Below are experts of layer 2 (counted from 0) of a mixture-of-experts language model. Rows are named router (the router's row for the expert) and show model dimensions 0-159. Each number is 500 + 40 x the weight over its row's rms, rounded and kept within 0 to 999. Numbers have three digits each.
Before each expert's rows: "mostly gets" lists some tokens that are sent to it at least half of the time. This comes from a sample of Wikipedia text that the model never trained on.

# expert 8
mostly gets: " t", " res", " cl", " g", " h", " un"
router:415495461479492524561499523487453512586453505586496495514512601486523506504499455516492530513527491548445554512540478464507443484468474440498573480534437424508609507474559522531500460499501460508488440483583557490559480465511471498574476500528474548475495467492532458456471487494520536516542542497498547483431494471514482493518414516484537549468486520468494469440525505525525451520541569480529534591521526450486432517488539550401541465528454506494492442454517503458402546440560512

# expert 3
mostly gets: "=", " (", "\n\n", " \"", "–", " ="
router:526514504509571479448550458473456558371445515470485494549465433500473469479471492537523437476505486520523475510467482445483481519541510492549473504475507464572490561500412515564481490513472514590537469480479561476520503501532471562477439472572449521441537513495524472508499464500564570540442589521555448445483535536521535547457462483539592442445479500523511541454457534525547493452594525503561485451498474499492470535490503532520463526542489494496506575448423545490544524500554539

# expert 11
mostly gets: " co", " cl", " Lu", " g", " Er", " ins"
router:448526481482441478547487520475472556514436530519501497470512575510492503499456514438504530563521519504452520498501516512509484530499505478456532511547493390427655515479507482567510521466528450492452512525517510523494479474538516515582531503525541536475472436448508479481431575546491433528523527500494448512512582429526478488593509473479534544514486505463529556481547535499555519552476542449541493530547563528452487512409566471537489484506469533480386492460452493512521452459534424

# expert 0
mostly gets: " Peter", " James", " Ken", " Tom", " Cor", " David"
router:451565536434484545610453555328449471495540539561513453482495491534537463477507454508491501457557479398488534430429534509487599429488518449487496506523485506509659411446531457466475449488499496506478490501540507495527474506502479533514480531578505487485427441510511486478517539429518445546495484457464487502542516525500495543508474502515491487544542511473464528513505547486515495516490495464484529476535520490476529478528530508562533500499591536464456509501505479494520510476469517

# expert 5
mostly gets: "|", " |", "\n", "  ", "\n ", "\n\n"
router:483533477471580381431461498517526532515513493424479585536435458482504528442518522510457493536476548511514479498498457474493481500540443545493436498535522483479562540519441593471472573458453617435552567512463506471514567500509507443493508502429486495511533522458476542516528514559505539549444491541501527463570444489469500486492517511478530471561474503553554447495516457469524467466593521541500531487478514504504512494499507461459485508470539455415484556538524553450513578435520446

# expert 4
mostly gets: " Democrats", " Nominated", " performed", " presented", " They", " constructed"
router:570507417472451505452554509535570468538529505459460459524483468450469488506553479504463473510514505546541494483510530532563534503506545568532465541482538538497430453430566489379545487485462498480520493493497426531519474529424514491414605492500584449504479525575550582547522453501492535463522417516474508530471494521475481493518533510494419474477511493526524492540564528524454496471501480499506413538476486497472540467551400490458543519500467513540490440524539527505498455551447549

# expert 7
mostly gets: " National", " American", " World", " national", " British", " new"
router:480551490578482507495464510496522533464526542485489595453586501524535537529459489484472527424454525515539503451545441497470548500410488450478573473467498547559499476620529483511474412551530439524476456510567484546443473486438495550459510544509501507509449516496505536487525429446516513531464427472479529511488573508551509509523491465528477535485450514465460450506510459491475481529419473582475534454427473510549537497496503511525516459394568423498521512476477507574489534552502483

# expert 9
mostly gets: ",", " in", " with", " as", " from", " for"
router:503412581553513460493491464507498516484567512554482480518515482418531463494463447530579504508490450543458514502531518543474475472534444477563509478438472540461489537513492438519506475509506492478523552490511492479490509492505493498563476464448493476640537539443440526512519587547466485518490572403534503474495505468532563496439505516540489501414501483518526455562478447498455585490438475536485523489483455565499493562490464493441405532482547515554506521521512468404503533423452485

# expert 10
mostly gets: " the", " was", " is", " his", " that", " a"
router:533406494497563458520463508493566473495548509538490501428497523476552474505519558608565460531525519503462451523549460457461521580462497528425537521432443550495446483522485543491466489520546448522429504494531478565482520451593554530566422504510496447514492502461485515423517489531494491475503519512525543478487483484492528533474599495502404492495492517390520458522462555507459470525496413489467541552520520588534491533453484510543483518528443482512475493498476542526558481558458498

# expert 6
mostly gets: ")", "%", " 2020", " 2006", " States", " 2018"
router:542494532493473513451587517567519437530526484407526480521494424517473513480501470487455446448484465555548529474482535540527493490513557492447538554420465511536440511464550465454548557587493520472543493467466481480467503523512568515481573456461449491460512594572490537511494450462439485393516482533505527557545412563447509481537565502444438510538555465520510477484538498545563487489510477476475405473462437479504487495462501488513456504466515516538548516518561465529495519540474547

# expert 1
mostly gets: " 0", " 18", " 1", " 6", " 17", " 5"
router:528494500519530564520474450541496490487482412486528507503556508590479494587484504472477568483427484444468459566477514512472476512547584522475513451605562497452466521487452536564547578449457488490482487521430503468470504558507430513495464460480509495538510480530436393540455492454501472503469538531503460530451505525482520486425464534505521537579497525553490542530448473465446551532545552465478544517504535466556486467591498490530511514502465512493531468529504532466451462616504454

# expert 2
mostly gets: " part", " made", "ated", "ted", " used", " became"
router:542488545523516482532505499504473472522496505537554495432489554542488551523559570447584509535541515466535463516442511570541485492502467555575420462492519482563436482546481489468488468502587535490457530519446536476477515510456485415478533557487521544525530515445517506526507464549487507453627441483496490505518441480527439469527492476506528459470506470483429541475468434466456476467446492575510548449516497488495539415521487479508546454556485531528554480509543395551470432458471562